config.yaml
n_layer: 8
d_model: 320
n_experts: 8
experts_per_token: 2
d_expert: 96
d_shared_expert: 192
activation: "swiglu"
moe_layers: [0, 1, 2, 3, 4, 5, 6, 7]
n_empty_slots: 1
router_score: "sigmoid"
normalize_top_k: true
routed_scale: 1.41
balance_loss: 0.00644
balance_bias: false
init_std_router: 0.0258
lr_router: 0.00049
n_head: 10
n_kv_head: 5
head_dim: 32
vocab_size: 11380
norm: "rmsnorm"
norm_place: "pre"
norm_eps: 1e-06
positions: "rope"
rope_base: 10000.0
rope_fraction: 1.0
qk_norm: true
attn_scale: 0.177
tie_embeddings: false
parallel_block: false
init: "normal"
init_std_qkv: 0.0339
init_std_o: 0.0
init_std_up: 0.0339
init_std_down: 0.0
optimizer: "muon_variant"
lr: 0.0112
lr_mult_up: 0.811
beta1: 0.95
lr_head: 0.00831
grad_clip: 0.5
warmup_steps: 54
schedule: "cos"
final_lr_fraction: 0.03
batch_tokens: [65536, 131072, 196608]
seq_len: 512
doc_mask: true
train_tokens: 862000000
steps: 6911
dataset: "wikipedia_en"
Below are experts of layer 2 (counted from 0) of a mixture-of-experts language model. Rows are named router (the router's row for the expert), gate (a neuron's input weights, with its number), up (a neuron's input weights, with its number) and show model dimensions 64-127. Each number is 200 + 40 x the weight over its row's rms, rounded and kept within 0 to 999.
After each expert's rows: "gets" lists some tokens that make up at least twice as much of what it gets as of all text. This comes from a sample of Wikipedia text that the model never trained on. Tokens count by the router's weight.

# expert 7
router,146,147,188,207,231,255,253,221,183,164,183,136,184,158,176,152,170,164,197,263,201,143,176,257,266,187,205,219,133,216,267,198,235,145,120,195,142,188,120,163,237,259,180,190,126,206,100,216,130,188,244,196,257,204,177,275,149,184,247,190,231,238,152,230
gate10,215,241,213,223,209,171,203,170,304,146,158,168,191,173,141,159,229,152,124,222,195,209,183,184,171,190,256,221,113,190,257,259,142,156,205,157,93,203,181,152,176,209,200,173,155,191,174,228,145,99,260,162,261,242,228,230,145,234,259,201,195,213,201,238
up10,192,245,215,107,151,202,226,247,179,261,233,195,163,163,238,175,130,265,168,228,131,156,211,250,159,211,230,268,179,158,174,138,225,239,170,214,233,199,178,189,255,169,240,225,297,228,215,104,188,239,206,195,163,139,157,211,118,212,249,205,251,186,166,172
gets: " |", " the", ";", " The", ":", "|"

# expert 2
router,279,184,187,249,147,170,136,211,145,184,156,143,231,185,143,173,263,218,255,231,115,223,139,219,214,186,229,183,247,151,213,242,283,187,214,130,136,242,193,241,153,234,187,229,166,214,203,154,160,154,221,143,288,304,179,270,119,124,142,159,229,199,217,291
gate0,120,185,99,185,152,238,133,208,167,195,131,256,196,255,228,232,211,182,201,148,174,245,130,252,178,274,215,149,196,233,174,203,192,118,125,146,175,244,165,230,172,172,198,181,244,290,203,220,195,140,236,158,219,244,222,226,224,163,172,185,223,181,237,289
up0,167,177,196,176,207,186,198,172,277,246,193,199,187,133,215,200,198,254,234,236,285,219,222,227,160,199,254,161,203,202,244,220,192,180,223,192,188,236,131,155,243,172,202,203,177,160,148,229,225,243,180,275,175,179,194,160,240,194,218,153,125,175,162,253
gets: "2", "1", " he", " it", " that", " which"

# expert 1
router,144,119,193,271,181,178,187,236,178,191,168,140,118,213,199,202,219,202,237,238,163,178,249,195,215,148,251,226,163,157,212,217,191,185,259,178,290,194,147,155,234,181,282,180,140,251,149,167,199,284,258,169,277,178,149,223,132,197,271,172,193,171,178,183
gate10,180,184,207,199,279,204,248,250,210,179,230,125,219,182,227,268,206,201,254,238,156,194,208,195,205,220,176,190,227,180,154,240,185,214,198,232,192,167,235,218,242,241,199,263,249,243,181,139,138,199,272,217,268,156,191,281,270,261,202,170,163,158,199,148
up10,183,227,158,136,271,193,249,175,134,233,265,228,271,153,170,203,159,137,224,176,168,136,236,270,189,225,206,166,247,171,206,182,120,186,201,141,207,218,169,146,260,145,188,202,178,206,226,159,230,207,257,141,120,169,206,122,193,211,257,120,240,237,164,144
gets: " a", " and", " was", " to", " is", "ing"

# expert 3
router,161,239,181,190,235,239,187,232,196,219,153,189,157,230,153,183,217,188,283,232,156,242,180,217,192,205,193,176,168,164,262,199,189,202,220,184,214,244,136,203,173,157,212,226,193,191,148,196,227,250,217,180,199,225,199,180,235,195,146,232,171,207,192,273
gate10,188,213,205,154,206,270,209,169,197,128,218,169,213,247,203,138,151,208,176,170,66,306,241,157,209,170,189,161,132,177,201,237,235,146,240,146,222,203,213,276,91,283,218,245,196,204,218,210,250,184,159,179,197,160,206,190,148,202,160,180,209,170,164,203
up10,267,277,180,139,192,239,213,193,196,217,284,161,217,178,164,180,179,206,216,185,172,220,251,134,273,141,242,189,177,202,220,170,224,229,252,195,235,188,172,164,194,273,178,171,188,148,170,266,214,278,204,261,122,155,231,135,138,203,141,255,211,218,200,218
gets: " ", " (", " A", " B", " C", " he"

# expert 0
router,179,168,177,205,205,147,108,220,205,156,201,177,158,183,207,177,158,225,148,238,215,141,161,219,145,116,194,276,159,125,217,263,177,192,235,169,249,192,191,136,204,184,187,221,175,256,164,179,129,173,248,204,258,186,168,210,212,159,260,174,263,131,220,194
gate10,213,222,254,159,208,140,220,214,182,186,179,189,273,208,114,175,201,218,174,137,200,209,191,156,175,230,176,146,193,181,230,176,253,219,193,183,178,220,151,267,176,163,142,329,211,204,192,221,146,189,239,239,123,202,223,185,219,143,289,172,279,145,168,254
up10,152,162,181,143,141,231,259,133,207,204,210,179,212,207,168,251,273,229,208,201,190,202,197,180,261,240,223,160,144,233,201,132,208,186,142,157,161,184,243,119,213,210,259,120,227,139,253,239,233,222,124,201,181,215,230,179,232,185,183,161,176,228,268,256
gets: ",", " of", " in", " and", ":", " to"

# expert 4
router,248,209,176,198,220,132,131,127,193,180,154,151,162,194,180,192,208,159,220,146,155,207,162,246,264,150,274,250,176,230,210,246,294,153,187,188,167,219,203,228,287,279,223,144,242,221,154,218,180,132,129,172,192,219,227,217,177,196,267,129,190,203,153,216
gate10,196,149,188,244,145,147,220,201,162,201,205,143,188,199,229,170,225,170,209,223,212,216,217,200,281,151,222,211,178,224,293,206,193,244,149,221,222,233,128,221,206,246,158,157,195,248,188,184,189,97,203,204,148,220,214,193,170,238,283,162,193,249,165,170
up10,178,168,250,241,188,145,177,285,146,190,253,225,177,190,196,221,168,168,238,217,263,169,221,182,255,168,217,142,170,208,286,160,193,203,125,143,198,237,204,246,226,226,203,208,182,199,193,167,130,218,184,221,161,210,228,262,243,220,164,272,223,169,144,154
gets: ".", "-", "\n", "|", " |\n", ".\n\n"